From a checkpoint of a small mixture-of-experts model trained on Wikipedia: a softmax router, a variant of Adam for the experts.
Below are experts of layer 4 (counted from 0) of a mixture-of-experts language model. Rows are named router (the router's row for the expert), gate (a neuron's input weights, with its number), up (a neuron's input weights, with its number), down (a neuron's output weights, with its number) and show model dimensions 0-127. Each number is 500 + 50 x the weight over its row's rms, rounded and kept within 0 to 999. Numbers have three digits each.
Before each expert's rows: a language model's description of what the expert responds to; "gets" lists some tokens that make up at least twice as much of what it gets as of all text. This comes from a sample of Wikipedia text that the model never trained on. Tokens count by the router's weight.

# expert 5
It responds to: Punctuation and discourse words opening or joining clauses: commas after Again or Instead, However, when, although, and sentence-initial subject names.
gets: ".", ",", " and", " with", " The", " but"
router:636490487428593526528598564463515479431510468486465568520501550455531477454553576429454488491548469555606474522456498463532444543467501424519479505575543469429436417420496490612347478431529443520486510538477464514457545497432476532482530490453535480462567509531475453448547416525543532469532509547413469500494532507549495559464541472525523434480467531566558475471418482453539449564504
gate0:455462445562453513397536463524542559485545515568457430564379532440477589562431410494478601568458479493584460530376557460512552532538458536466496497592532520462400547491497590473472502411546405585506504452419538500486624576456503565466489512459524572491497524527578433492447508526484443480425511537415438428579538531409528449561514489428577575484476561513520546480550521458532464504518
up0:523499513613382427528510516484490545493536534488574586453563591597450534465392545480489486521589416447502517463517535541473529498491459493533501597566554431545514535446529454513513502457524493533598483515504474558489430511544469492494446415436467571481573628484579500472502625443546483460506563529530509557465488497519548576432514534571516468478430512523511579461503422588507530556458
down0:504539494480458510487483487438489425511445476432517467528465534462523530459520530481431510418471500598556503489554507518543599439551511505482459565465514570497476529509506486517611500496440526511514476521435577530471570534493573448465524513466442415483571417416466472446496380481462542412521547606536481561413508475527497547566531486501463512427504602431550581417525398442490498431431
gate1:596465497476507487520495480507479584500574515489535549531493521530486509544437574407492508492424528540430520480497601538493545437502522516634460472566538536503466502423494494477454509501547454506403535642512433463507574482496488566429530475563475420486428425494450486525523566548559549451455545535484528436526528529540534452500421460564357510489507540530542494380499442397520530563444
up1:490511533537543539456565528499503462513419487505436517438385528344500442433520463535519580540593571503431555483474500546492438479511557443464557578485452485489452513478502466542466533475507546466438415476528492547466489445528469503440566402599536482445490529410499464595479434541446490528503475558539531581385501487505452483456619541478463477490414440512510573511543452481501545502558
down1:505506552475484554441571659557492447471477457519526493509555522520441491561541515545430548541562525478576459471448586574523478462489475533453427552541489603430518436477494440447429513481541540603505507485410388536485569557478584504528543483548470457572560487563497509540585490459482461477580458412465428442475510487499452449473489368556452471561477561553430382552492438515488487534509
gate2:478561502473577539554573440465575587495508529510450526512533570555471574557537442471463490462457486525597552453467504522510573509494506522524472416414536504483466499485568440481552519524449484554567536459428521522428504529508457567452512633505500549505526500565462471546481407458495485490499579440511578545515482442481426546420467485406494483499459557545428485382559472483569584518490
up2:437390533542357392500466522568446405541445478575472456428432398415518411510527476539545535477517533548433439566499427540397521496538497453491511559539564495501602456474476599563601482520509566463550490464526480515525467460482540477472457438515505417490433514487497520422540509459526527531418447505593425557570450479508536468536528554563544527464544512458514531573538517556468445572522
down2:524512415613589546439624473489510593474495457473460566552426531552504496534496497524463520524465482433502427519617425487431555495494577513475484502556484496647489543506432554532513477452568460515434593444467403518481454436391554488501437491398454512527526377522516510564513520381592498525466518520489521465518496540514500403569453593507503452488471537497546467546542477502528552518467
gate3:444412526456544484501563477470491568441511474567477433506512466539603482478482491466504483517539555602477548517541485440507506576483564400571501442442555562487580506542394505481502438475486555527420421525404535492551447495475438452594498531506471510537594524478440558544588524581505423463449540433535516441523394452562539512458355437477436501550499503627511538442512446447525514512504
up3:490473578422540579479536505396450471517502540534553411527472523485572506424540469551566547525485583490542578527641459488436624479514550502416462447473502542489522476481489450512559360483519530452442489526494541510569542528545464546516505545510505509499526545598498577594529409560497526554478583470507553513556511456531476603447469472554502554442462510493478560458411529524546577573442
down3:561513547488375501497474469576492411492443475415467582504505557475473577517421540498470492540475504394525418503529439501505480442459458447539422518437440529502493542563462518483571611552490436491522443573517495442512486408451535451508502512545509495464381396397567496452483532455547519528523488526508535512434524512479496431511514514325420514555542423608501544472589404503451456402538
gate4:589458495428449565417518482450450515536557537517532467470525500474462466488554481508533562497570445517514478531416455519538514545488474431567485630465426463470438567456517437540451544515570495511596478545487477402527464383495494546551464547548561493501442441472448468559457510456425492517499452586542568472490543513519571458532473486518457513608519503580443492476459502513532452439507
up4:557495539538455549416537495515505468402511464434522433484547553428520452484483473558553616457429465450423471429495586583519467422490473496543523501545585456450541485398521481569510541521488535428486578542488399432465542437474430541483474538456470487533516445609590470479540513524479580481495472524517565446501606486531544431584449481587416578494552540528545456534433499455566515488522
down4:492541447488546559519447616585383495526553425470455451483492427548493412498550549411492536549576573496497539571444516566574435550461537508492467508543482566509477523513545497538472479577439438502489484476528395516513532558450516454577567603480497494510507574455568480505480460464457511483479495500545495402420469495442468458461503427484498574440524517477520471457457381510513457450476
gate5:553447471500510485543454468470506553575516384542446507478451481501528453445454376464591544435446559477497597514437451455394571435484450499523521449439486462484492528547501491419475581528518441544388526543517522581533549494496421456534511462509570545481448525466517518420455489544544453460549487459410457508569409549463519405531480525499522505529503533485477484558575478490478457534435
up5:540426441552520453615449473501457553526527504502495508577451506557519488475432335425607553463422513478527553507452475510498627509527480506519483450428518509497476482556505473442441515544417425540468509482500553579492601479460449547536555457393530598529476518465563542394442486499467422483468554530414490525562450489455553408442532546454526457469435594466550541479580523477536449575470
down5:556573492528496490407487491479483452447462474540439369405462497461576473443490561469437467496560526535446528557431401467536408481443560424517583517481504408364512426557535522476516554532506513461475491508563483556584545443461536533504420477479498409440518468475461456459566455562581486364502560441520523506520350432525495499527485473479548487548456513412479507548515477451442493467471
gate6:565476552459418527430476457505638573538492511525484479509577570508485450501526426529460517472461515450555503532523487506473517486431458428498525481527473492542483468554531435522513446512541474505435473498410548542485545541495484499508555515511479561454566503457593520441457496503486495474507508496376534468514470490459480503556399506463533558413465524455560493409430422519434545487505
up6:445474432490483585593401539570509427517498531500514505542437395502493478483376580495462474457581542495476508565535484498514485510573517444510475544464511577541533499593472535501476440508519571450534552567503541523519387506426589460580416481480433490610481580580482464582581590546460503554451518444520533533497427483537594490458507523455479491530530490573428591574488558434452491527461
down6:478471476448507567445560516467494488455464369532538479532600526598503597434561480571445496486480479492429493395571460539494496552429477476485489518442415431457519590510490536510464449417514455558451524503539472454488440553435469483450475580530462493567511463525486463546468591501553454500507474436470491505550411509468447449531493502450566481558598487499391536483434584552465534580531
gate7:536464478449477549443485461477537555508477481408491567606507484512495526540502516488454445535538485567450437542475569483487498451506472517446506505534464567490461556531487507489507531533522433502471531527518448440571506379519489364529446522467562408595483542490436377462497500452545501479462533456539525488536519431514539425529549458560672515498534519516404480444492556509468545510490
up7:470473580508561506522473483514529613478505501517419512544356474511531488462467546431429499509465542512491462569536451504598576514478472469340505440470440602474509504549540472659465501550523483499480485461540501483438475513456477491457472566492508456540498457463479458484404424539504536427548510503572511482572493450500514497550527438474518464417438496521531553522495477505547468497554
down7:524483438585486513435476422438446556469528527507511645463466496491522485460493562534477435517605499541410566535484493457502485435564539540486550451579481478437485552585525514478538503523460554449499503550599484454482429515454502506570490519509529449535529498516485504476396545504411476400532532434584560522521559487552552469490541542492518508514510467433476521450498455528452491416572
gate8:515546568506421509525458492568540453533536547442562484437393465468516498458479503502421580478465461528451458462406517504487552496474388486465419524454513517461496529512516537493398476457418416452456548472511440459429566461516507500466494356438502460436484445520558498553479531496541492500498463520391516435509490541457542491502499627419422431569501550504567505557463430457545520506570
up8:472430433567499533567451486492487557458428486517527573497542577546500406510485545446397474470522515452547487486473519507633452576611546532382492486525548562495472519460563530500513528492460517440437496455512433521503408604466549492608587542489527461524484422501588502562565480464438496543487457520606497467542456561519537477547448493545478554466475626567501452507500486537444496547475
down8:492562598512516456559402547594526464623500453441528510564513444462528447430489446486521471460511454438450473476476590579454543498472516479401469554423533512466549409593415454452400439530467547462461504503553512456406533548514497485496563462500454414471477525479449485462474625417516437531449503508543430569496428459579496516450520507497517471522476483553500522588493535569486500442551
gate9:454431559535512555462496506446447521487548489579456533461628458443468545535567567408450491533542556592530486472493523465464621545532502512503432433497512652539479472564550403493529419428558466449501480534505496536517577544509501512540492475500490406511487523444471446491470505512569488389514547522531572527448538489491535552525441449471488554389527517551497519417481573497613527491514
up9:482651482394523396564473456561602491483552512546520459495439472580458486484439534522539528573491490487513468636518556469470462554536468528419448538430497463505460501451520366473475502555475492585517445437473399500489519418469522470463531513540529496557414523546472535420498520437483511477584528475624389461370439583514480492521429515533587492504439475503526498468560486550517465419525
down9:484420483568524503570489487562485560557551440496393432472530496474498527416540495381474495412484462552520486528465560457532490424538474494462531433486585584529547487483653538582505395537545404537463557504497478545555497514469525518522508481439538481552360412534404441451586503470497582534559574488389452482411523531590543523486559496493562432518450472497539459574457647529478479520517
gate10:500441523518508498522449457468513425541537576418510477472501620367532532538495416506564521437564487450351431413574516527492596432460517469525439485475520536492454490519369350484452458517489533510489577495453512533515495501476529575587488573571529557537522323469502514545435507459540514504516519510458588538456628517503448477481443479474497541395515512464636542487532461465447541479514
up10:436425476429452530522393511570459513470489500527472492501543504587477523525585497490473415459513549507601463532385397518440475567565449529553474649527522467498518492439555589502598505462499488532595544555554456517591502508517547418460499550449499522455503557522484466514515472478480457485526432493524524482564436474533456538536499486522486476513463449481437468597462501535449520472578
down10:544434510548490531503476488585513545544476484525564513489524527479441519485487500543497536515469457548597472442477484467488609512482539477466521430442557552563534497493533469469517601518512523449449448560488468487470463579522496430606571437507527535556529514531496528570464540465421645426594541513418522510535490468531526557454505491468555538478610531418506405439453519502532588524485
gate11:484465487507501468453456435513538530528493521471422524521598492540512433458521485520510462502453481537477532577483454511462587420543565520510501662416509530463474491463486510561482446452537440465534410521469508520545509464541507499424541568470509520518388381460523470434526429415593428493460529547524605419513476475548501549545381447549526536453553502483537492404472472501529476521526
up11:457474484469493502495472484481519530453467532412490555514578476571517413489556484531522383438542610460456556438443459546465559392584533454557539509501543538457521479502536526621547408468489421424446454529489583468403478536513515474516517460519463483533322445425492521406534490497524445485512457531514575382523485566548590488496448377581567556465526485505546535422465498469484470549491
down11:460540590406457509446504535428521551477378526534505466480504493414495440357506565547446471460446528467468517434517447435506562421417508491485492483455516538422450393537463583474617537539387515528530475427559507405522551545500491557539495483440515579526453509425498580506509445457478539464484459533433415565350555479559527487441497538542412443477478423502466477609476515531545540512532
gate12:571517508482557555509457492465419539512551574485558548600441450495505471460510590447513540576493457526453396400515562472435456448495453491532462594586445542516435469549486446499511503469506439534454458492550484528515505521541515468453586592567427426603523582517531349427509452463463505485497486524512506501478512485499459528527624490458528507400652481584487537434401512458495516467563
up12:487452484548541497449515488386508554530456489614505521507429480527451475466479546511508495514450519518489460528441394525354380531541476511580460518521516488516450430508597413477501483473503441549467528467499489438482488476524515624493549582597482456531548450469414419533473475489482553537514502496501409465524406498463351504569594488446522495613483478420556475405495567478452543453495
down12:494525556574528443551487464565466494422457464486497531575551489481503494508486485445588423471566423438534530452609543453456518476512454525491535444492446478580465474554443436477572510494555415539415387432541427426524569535610473432440490428442584475439438494553510558503503434459585448598504422470451476557567557487509540555521477503376558508514444482497446510533479496526404471468507
gate13:547496480537613547486506430547449512437600423496557558554407466488494535532478511421467508529466511580490393549530503567551528505476516428455555462550467527516550478553405499427578509358492437455545538549418473487515487487561483505438528553444421550516537483491483518469515495501520492406541434472511487533477486474498456377501459485455504469401470524470569531528586452442530415402445
up13:477452567480484505405503500512463406473513553470583573440545528475482489533512585410465459542601531516507536410617480526506527606422401505581479543516477457484446592480517579569502400469452408468527489488515560444459478442481462405457515479471535497527551483641481513506461454531538489451555450510479523496502571522507352486625489519418503522470531520496487478484494496443504493516463
down13:532533563533497559468439387541517500469462502389513527423467514437557378494459439403500396429479509478435482519513514402502495571426539555526465493449451568568496565564405517414556463542456507404429488445506560535507487524538413471428574460531535469549491482497483551519561555509513468522509507417543504536547341472498453519414497508442464496490396489493559547496487468490546444455488
gate14:488483526575491460506499484571446481484522478514415598453461586517458429513496549378443518579488535473511543439401438510496565434486404519536531413494448467478468451526470448543480445451525417422426428529389523552500516531629492446349503520534536456487540450465457471440489491537493487362511528495398512503480536422479404484441574566468580489547489454450531538451459449426540421596439
up14:558515493489478578450482470559508451485512487467568446544600499492519483474530556517552509524583485576442543556610506469387523468415488478422343563486498528543509516569550439555584501499496458577523444406434493528504539494412450593407477479465504484527588540440522523505550552490525448528510583530557484523514557545575558489485424503504479548462490485511453537457557409543520510477555
down14:551556519518516389482463591470524479461447526537483519499452550521468523580474526459438561595479512503479538489383496499544547476515555486593545515564622467470499525412492465544475533554566498567438502470491440484530554498509586553364424472488478486459492454461491455441612458491595574536511539522430451514503508541447584497547463564602488505470540485558495468528509535582423542487474
gate15:457391395460462476415498410501487523548483555535502552554591612530455537548497416437532546471490487398366447491547520560428489459590492516443531501490473513477494478481540490507417586491558432448503476471451589526612428554535506482516604503418521524520417482431487497454418454439492528474554471443477554442472537476505533469456498510464535481421491474508551479510413491476466480588487
up15:472530460454624477579499470586510489479479484552524618502389500505617535440535502536501480589529440466445522502355579502517519438491585535445534455482529460531444475518515487448512544562394461519447450596507553528462546546503499512425465438454582516617514529460438532494459482456476500561528460461594466576513554406498578557534514517585448555564559534515614484516434488528492544514490
down15:570486501601682515566569530523399505491501484500427520515507493511561583663511556430487506477462473552481510485507482426526504437476496567513437544537586489522506472439466482604453491424506529541546521563541444478444499495473562502432453413530439495477534426571522506486530471450531578537468554495534583549475535501470544505590507555566535532521517526478445527447451531381556539398502
gate16:490498497591461497474451493509538547498556503591462461519500512475501559500459501485468607425472503524566606512519501524523547512538511467530532489548526545524481481407469519557570488523552517410419469594451563537435626475489410549524523500488466440446515532585457559485522515540586550426418672447493506474580419538519375539423433417542525516546475568570528523435460510496451497554475
up16:430562453489399480510442453424516517492493543555458463495476514515453582444520489569508542460408501585571503502544533467493549491533610601499500543503479417483482493450576477546561481515499475518516606500447471486468601513532414519433447507448475412494436446564537515558499471532537584505431571495464548435497396535517515509568543507526380373500497508500524456497537495548538537469574
down16:552555511407506522453511583448501461509477457524415500363477565518518483502473598496586444512510427512434598533460456475549543457448411534527498501556534566569453438520396601569481573397503472576436509511527470470540482477445515563532500479515573489463439478554502446542564507523488478475547420476443466445497496542474447487463444583443527538512448396509434453430461501501504501497426
gate17:566536579514492514604508469441382445490556567503547477505492479495502512523530443465510582484511435514496389455457589545498504561475568496436495495505413557507415536415458432526621509424496496540417471509452568454527512634538502630616482470471481539480575499489526471517528482458513513501537534411570488493431514461516515399442516489543479536542474492523499510473542473490526523523520
up17:513504426482523493553516505473354557526474445492518535456480541454573510393483458485443536489525445530623476549473482416499582531419538488473562477404445544533436503530478514580494505484476518512466489475561519564562490421476575469581574496427418570511537580427489442587475535591495452486518579400533457466483583464486592503487540462501463537409519522511464529636553461529534519524497
down17:417464464549531447517473562528479533558426500589577468469477498494529606466423496450481568557479471472509444514523558492550534465577454483519579493460476464522587551471481525487583537512411447526538501433464476448390490532477576490552537544494398475545433429458606506507590461373505511498457470477561470475453604526436485504437514445539560476499575502481562529441516473464499445503487
gate18:493525518508479492553517415482512567560622505479513520530475476567505525513479444494389506503513479516580452524464487515463608541509447506451518421527488513568561501481528476506425529509449482455436492425631454454548490587559467453559442474466489529417497458552549468461544447494505514520539466399511437461448468445497635504466483475521524543540423589554478505424536456578636572470451
up18:475505468552441477583552513511413490505427548548423518489544576549569563489500574535551520479535514468521568479581460546606432474371525480518525541493527519476582519506397513497531539478512553490537469541520493459474489388447504516465580486562494418446523520459493516461400595537493552407450463526492495487550494481544453434519493399529535545473479374505437528449501531431397453437555
down18:444528477449418509479593495459446472465452446610629479573510534461515474525598481523529568426494476465520573495446552574556497559413537566449488527508607384592521588473567427483536478458533531550524508589560462486526527474534520524479483462553413361542550476459502541497454556532671486468403525529565474532534462502568510442479483474455533464473467448512496553553556479457485597548550
gate19:483495548470457458564543508446462479490430507511483506545532517577467441508479407564612529476529472506511472502388513486490477446532513529430507453504521563507495510557412543449446546484483489578471552533401499559497536472473459589549571477532545387492580576423420535536572570532494524498470490485523536509555482514529462437516549444618556396421529509524445548442445453418484529504584
up19:519426609518667564443513535421419500446542470501547494515430451524455560472556549537510570500492480504390453441511484509502510408474478449403525539517416538520550466478516470543562489554479553476486461447537488551492521481495467454469575474490516520524595540492466467631441583447459544568419547517548504520614531526502508575495493487494519492515463520456514495556504465486472462506521
down19:461481501491527481567443419556529543572550613524509460473399473577461407583463506355511518447382601407484414522549644540487566608418427472450443545520489548506486481491549433534559482399494498548570493424563472486481589537455481449487479487545478454522438501473488540429392454410482472463600531546533413483499549420441468444538536494510428488455570448461510535474506499549499464470501
gate20:511521541488535527448449444517530547505501484484533505486455566552476557534484538372434522379439466506578458555455609568555512505558462480477472422467529601549543451445606530527445504548512496514465508474457425561448552506491500507484499577457419443491491509522494455393510405490447509503618510456499512480530577486413458476578395408393562546508498532384468499388477495458512470552478
up20:523552542386534547502448513510513496463554533489552495565465471541379509488449519443493467459441523514542476487476512455544458503517553451521487423530520437425493469491503531621470540496555422601367504507495515527513530511495573544487467480458399522435471511536463527446513432521546541519520498392556454515409548543489509562366425419493422554468565455513522492436456511504534461526452
down20:477480477503554499517494479502568547445447510355452538500589615433474453507419522455485407460481479510533579530466450450482548513616523448421515496532566420513477486518587533581497422595512432572502615505461505512463416560484407529526368487390495472499467546538441548522465495517452516508494468521568511510477466411540493548535465538529528484519506422453497532525501538601494538548537
gate21:489420508628459468495541472506539458458527484596508452454608559371460524498432539524575563501513482484526557557434502510530518496593514390532499483458527525519588484410518452540541543537490476497531479409509491591493515451543524506496475493412452554533544495433520407546471514501588558492424503469424546477462439404519414455547357487467558549480453487575512521498472473582548460568520
up21:455445456407506515524513519520537519556487472468521490572544451510665547437519501437446511481568430534459393442503522410497443452511545527574510573489462545522547481494585455493567441471531509511481472525556524453613475530459462448437523498493489423546382550454560432480520561579447432509465503565399527633563461510497500580461537541477597547607498470424545484406556543445534485484499
down21:517464522465488600489613517595469398438444491433548415469480459589511496525538559484420475469484528489541536414582431480498548463442499487412552424487508389418434467443519535499494483471440538482549436509465541492402430494501462556518431463503521528498477396573504525463448509430600534469497617430546592526550525553525494449505520424447459486499551548609478602503474554537516469494497
gate22:611500531521485524492440470451580498521541522527495466512480563558411510590514484501545505494519488477537543428463459608445539517396513492456548462524455553589523482447492523563537482491567478513334506532409510486521507467437507440503495570526563469452453366452549521584427489505530522494501413371471558554485535392425434517478453553486579544495548492406466474446533474560615413556500
up22:601491542483493538454468498459554477533482503478485500496469614473443447540566530484553517476520516405546542487462375537465569523429520541433463343534519494566453435461479527528495466553625493544392431503368494481485495457479516428468499506495562534511517401443583517534508472488475556500551457446415559595477550419482501501469506563594580544461523477415506366450446502498625424578495
down22:519465481443482446547405521537487517505625565508616468483544483535516484533544524544521413507511461585468594577489547526487555478513504571560548478470471471549529472506541443444472388578550445629432515440509539522517494593453521448414465506394461455441401486473544453449558523465503507481489504453448542476537460489430443473489520535530513563527483454504486446543637543539598456498554
gate23:534424503429559619501517532545570487531448419438517547489432500554503463515521467515459450528464568510444569567454413454531473496488433546534542478451519501488485633482434528489542545495514429429520514456546488491429510604538474466491579569485400500465511564484519530637467471516457476439445464465506482499469624496456457524518475457362460482473455513545535480562456484505469537517475
up23:477479470438511502547522506498546522477485504479418509514553512535470511496334468505467495497514490432495537610475563442480581464568598485497548402382435577483483523499561507478521488642558561413383422529503506532507484529530536454518508472524407398478478438411551434485481489545404495499464499516496533553573535509489458487534517428515479489464438485502462538469441408450576516542504
down23:535464442557478554543476438460571474465538530457518455476559578634424562525558553463469560584465535503645679460486474441500541503463518528442462465570492507538477451479490471608414432509489566497611571444493480478576516497494568500481532550449541463495448516525494509506596508486501495549432545550484486436515511548513476513548561488519383398430523534533445454494467481464513548588470
gate24:531519464490418445510543496472492524475517612505493507440533618499455485525468560467507499425446433511589573554493540465458566500519491413465455441510582539475488455487528473501463494579506491529382441519429447507401533428544518490460491559535493500537486397499597458591495447508589463451520514544412522349484496536480479491470530494468416532503467595550522492383434442543559468448505
up24:477471476444556410478561465527593488495430516526472488486533563417459474462505485499441426423503569551471513465541529533436527484468451538547490495394447383528415534463596537399527546515447494541538522476486447566574462520511507581579487419382456579503516454457441575547506521541442453558461503521552478534536504431507448413546483549525445555516630553472387476540525549458483463561537
down24:410517517518517483495474544581442460602535532546523483441487553510469472523468419520524524472435535559499565550474433496509367482493502511555535497482506513541489500610523481480405465439495398486537473427491502492564476453461518512578446470460512446583493546544538509416523473402466487580453477466484536542541451335525467524445461493534487524574515477447461493509507503539427443483515
gate25:497409540529466436532524473563563358487448550534428524558427516522420472502534516527427413437482585502466527534490478603475392422559549499587448526466414583519495499613460409443520525473520449517480460487383572478624568516512536457537535489439563504541555469519483405455503385492516519530446546508489503485485476456547466460488485439407499491501551498514459481544519476542480456481484
up25:468549507454472591451496493547403526464515528494439457529453477404488376494548477501399513487456548619567504547431538479546507509444452517503426579478462375471510410484414553506499482451526450552464512497492614416491451436534552566513466552543500442402431427566458568458550516476479476462464481488466451428473446441513476476455542504506482448518446478543543548474512522424440487471500
down25:576463506494505575473503533454502516576556465466531616539532444549545501437546483500538487524574504424509465532423517534438493489531413456538488516524461439371527563555383437482564567553532428446500519489491499417507511400498416509584533608540425549471529475471459494499408548548529450397529467512581474438564527496529484438445404509529505497509441515604526455418483528306613479506467
gate26:487523550497440532429553472556514509531489482443494443415583499473566447500571509494481567496503448452544580544401472504480552477523464532486508419597589552516521448442494487535469454547513472465522547547439494428562536489457542468596525465512473460502500502484429460529514481486528595445552529549365470520568606523452373471511509502545580587525455512503503563482521452399566490535515
up26:495457586569555518618478549579432517491492493454521543508553428526465515440505577500581513548633498520451516511443441505506437512493480505423504456461504540510503505514546458541490595523453515575507502576575586576461405589501537437601557531525505483581535507397408469530477431455474418494541493450531445492424494530488610518516447507408540533539418569512480561494485496498596404529458
down26:522458468528501488484465465509468648482559413474522447543453545512511537506480467532472463448406507509435394437579547463356442514515506503593498541560500397501505530498461499511554445466435586498431452490605473514535502592582483508427416538473496550534465526596538552508517561405605546524572550447543559474553537503414462529530536557524467529503616524397510521553504536453380552473494
gate27:490471516523399504538438489471542405526527487559582469413506537542445488532539553413423513488529455559540467453531463551522460528560467544489456554594554508479477490456534441583517534463451425515540494565521556454486565437467483431519561475560498485601466534568553437566460541424584572437496493534449512430564463497533508547524509491438445478422507567555444465375553548432491532530547
up27:509479570502499489513513544510380600479592533494494461577472552564510561406465424501433536476481517538381468548494474493431559505484502461428454586513595447469494538564463504517533526539518511502529523479457544560471481588462483510547652474477494561467491533481524465502404597430439451491447451490617464504437510492520630515634430555599547508479452559486417482560471479503527509569538
down27:452582487555460532514517521599530455474427559558458463509543377483449436475506484536499483543534434534531531545478496547466521445428392575504533492540467491429373495468477447498539535477542397468397446561577461477491620476489525458431497478501441579528480488507496427493505442470539433448376525462460376544570534505498475544421553385411468500577542473546531479429385450459513552459520
gate28:485522555397425470454534490535508509582510483534509483516499507546445548544506456402530473578482442437518491503410597537504554505548496555505484527591456519516531470499537460458556466489467494560469486632507441485391598521542464447562488503465449489501527486456473425510466495506544492512452442457499513457517532471568502456497428436532463414497612469529466455447488503448445483606416
up28:568506533486608581506558490491507430573518521497512385449600500507532489473494513500456495529552485533595617425510587501578491487438464459588462507519448472505483497510491424507519408474472548507534588465460479485487544541428468513482579465517390513489559558561463537572499526565505408496506483500526483513624526522499586581610516494530435558587517550526474503579432498530489515469569
down28:425467525486455399455475534440574472458451550540574497561532456468557461470516482481482503498536442574464410594424416467423438430450515552514559513505450437491429468527525526469411511491576514383448536482515618519467426488493637395458501461508563492535562506457485454437361586529441526477534492418610461462486432437601487426465423554530520489413543517579536490468502520416551446459482
gate29:553497433460488489527506451648513553566508490562568469450580451491479470511463441474543378392531534462483538589495516529463512432499459494547481406615478415513500567589553512458498491410331427570527441522444516493513521435423510530481525554493558528579548511578511514471508557464473497508505475457450513427515526494492510510415525518473504493497527484447513491469560516507489419486513
up29:539505551568512575494505483532502475546541580502498513488482521538413468529494503489612478562534497338378468528568464495580496552588448552529491509459517493556423563550514442489487455510450485440551413447447487497466538509526521470567534467406444490515576531448504523441487418439403504416525425509568509419472518449539541492474471517417602504535433532439471525494320471526609477429473
down29:493494490561543549480507420476487491531556483470515530505498516487469489612446467408516515534519664529546573414447482531474551439432407467519485557544549485551506496490558509588506521463506527505588478559535438519618538475451483519490558477546466460513553563549556528467499478449548474486433543537483567587520519434404506498575493467470476504488479498468411550415457549503555564475439
gate30:504495590501455483408528488566492524521641479495490487541488499618445495507487552437477560445431458524539552496522569508548596497579414472440416422448486497576472491569571455498512481477424494490457482555451484445497559512498475495385553561538554445417478483455477444470520526521552523482374604530468487421509430585531431496426476438450464447510509520440547492507476535524593396455444
up30:406439515536492487535538476465588481570585492525558470564468462546507542478530523461521602450462536550601459525483512482567385448465414448488414437491514521559583466484524461495433498493471492492412456504478439533516483451468540513413575523499475493470517542470457500478522499503594448539466510514458371493545470471470437495411500448487506514435488515458601473565512580477475394538464
down30:543459504504486594520524575450447501536462532517442519460574451564548530541483514527488495530473476511534512528513521532529541457494504632545530457582482414524427460494473526477524499502609484472615521461484409533451505545603517490473511511529497532552504473545513366481517444484484531415434539477591523457532528529554420424545481589463487478553439572531588483537494406650504516487576
gate31:600456578546512569624421440445492566524530464490480402661528471469517615502476504532513520513541576570476496514493547578536479473481519428516581496452441535532465503545597490482502483455468519476433555559573529509522551439545530406549512538434362500476501496509493443434455502475542467501466562506551607527544500505450504532535363461482460522580482604468559536490512477425496506532533
up31:460666523531459460470536520483538430499397537504531568442501512511419498437454394499543470515445451443515492513559476567514523515518471523460512455451576435494595566439437453545479466501618456503564452448507466540500495479447569609446485483512529462556524529532474559477501449536506508500471457515459410513519560498484514452491508623525619531416532423537531479561505515543595453490497
down31:466475468536572542555388466517459526436617584539561515574546553505527525518465491486576587526539544548640508479463500484515442443489483439516497507491477534583453551439549500569553533576561531458525554552425534437497569499546427507509442612482581473470529433559506512468455514495526558464517619527489483495603555418460466513506540549480492517560549532501599433473459526560575435604462
gate32:539537421513558452497472381468510617561484473474479467548514437586451513628469371548491441544397548507521514475589480552480553489434397403490466520421509474532510520501502477499553516469547538445472537575513439492479491523550453529466476531532447400419456511494501491527503512445550479517526458479493559578469463487487460435461469498494559600687550566490588499528487432455477495480540
up32:570604459490505425515545482466474580516449533462562412548530514541454441584404455513514438566413602455551514472559387534517489556416420478476476564472485437431438532487565430503464501514614506485495547608592401484479443510585482582404450552484437398443454556484459459556530482491510468492499428542466533524509497517565448463467421488555527501597492514493539536566425421489541514522513
down32:493498427543520525329517552498535468486558512449411454463541507444459470497470495501431581454576460370533463480530456470443520456448495504473602503479442538539529681531520451504472554413492480524551479459551460472506508569483458483573406575515512497520498563428518559482538461450480466478532493502525543531486432474483607531524465432504450516475483541566446480459467535475551503468625
gate33:530358560493491534452525494511434496525409457565442511463588509505449495518536413512496574483399537508499527474416556474512460487548562498551473534591534563526522523488431394472438505410489517496495451504485535515464500463517537521595549579494512518429378520497513560556556493442508534486487497466518454427437497482485590472540524443553494472500458537543455475472528511468502450430510
up33:573459465482505576476480506477501540526447491460534508486604473535467439473498445440577485522467523402542507520485470485553611498613490501517543483595549590543500528542446426485476521438493549538531541499483634544514511350462512463607489531437556533327451488483561509444587473547556490490526466485569496548533462410487576486482548440489557511511486508503471457477527401477565449454474
down33:462530501445483491507454470464540457530433517465493587452493539581594532564449578531483506532540559461526588474593503473477514552469451487516570480537464357506517580424448543499480483567486560502434570483508529423495484473413476477498512423479470425546501503489480478642561473501500475456510476532460593456500520520450418422536486531554500529431423436543559517450520576483489574487495
gate34:484467504509555389493505458535513493561497496550464454498537438597514525496487441538469571510476469506526433594507471519468536442469459452587481527467443470554466487506450449501487443469540457489468491527416496560494475474488453495498615502491549509483573443431460527425604400488521583508549487500518506474518497462493501422429498428455545562437497480522568520414498463456500486468491
up34:452597482559435486608475516482529538524468574575476443541520577437538470438473500490599509468519519391420552502585469505570473506545538502437518499398464534431537474513517472472526425542475653501554522503567541517498475542541532489613483500472504542494474490581516553517517541469497414512481443452528443546505434535445547505527457437465400482466501479563452454656564570528458576509542
down34:525474511498461530497439508526436521432437502525600515516448589455470503523542509456568524496448582465526471481537503566520455481484536473498509536499506597516566537534521490499519502469427566511382509623475445458382570456505438488516486535500498524529558552572539468511473519463536408553471402571553504475452436515371466534606467559528626554499436540472479526448624450522533468525466
gate35:595540467451470413561478487460530588585470564478512498551535528492524450516500496529477496465492525511596490481524544551577591508517467423481405514600483550492534478502487464480528536515478491615474432454513487533494572543476451513569531443498532501469487508477550515474442476479512569455504580447430449546520574476451541384509440525589543542506428573498458461459509607528541436572503
up35:443453523590562516533561528472504539442477463481504565560547526525484490458478505378519463425564462528488460588380565451525599537580587416407530434541543427464604480477506423457502510473502487513551450527479543597499462536437534455457510451468483596475573503527466530450435561606612481450465452433457502494491466544499491586491479504501604463547555540554499484518548482574520505523588
down35:507517537517560485408495435510488489481565527509516382523502621501410476442464509545538521541560447563483482477389508500554482490529424497526457506460497484469479431485439383396514402496472555448461505493518535516518361510400663561454510494506530554538529515586546524554515520539559481525444397478551555516485502422617496558489469510542451535545589511594487513452494589474507423486520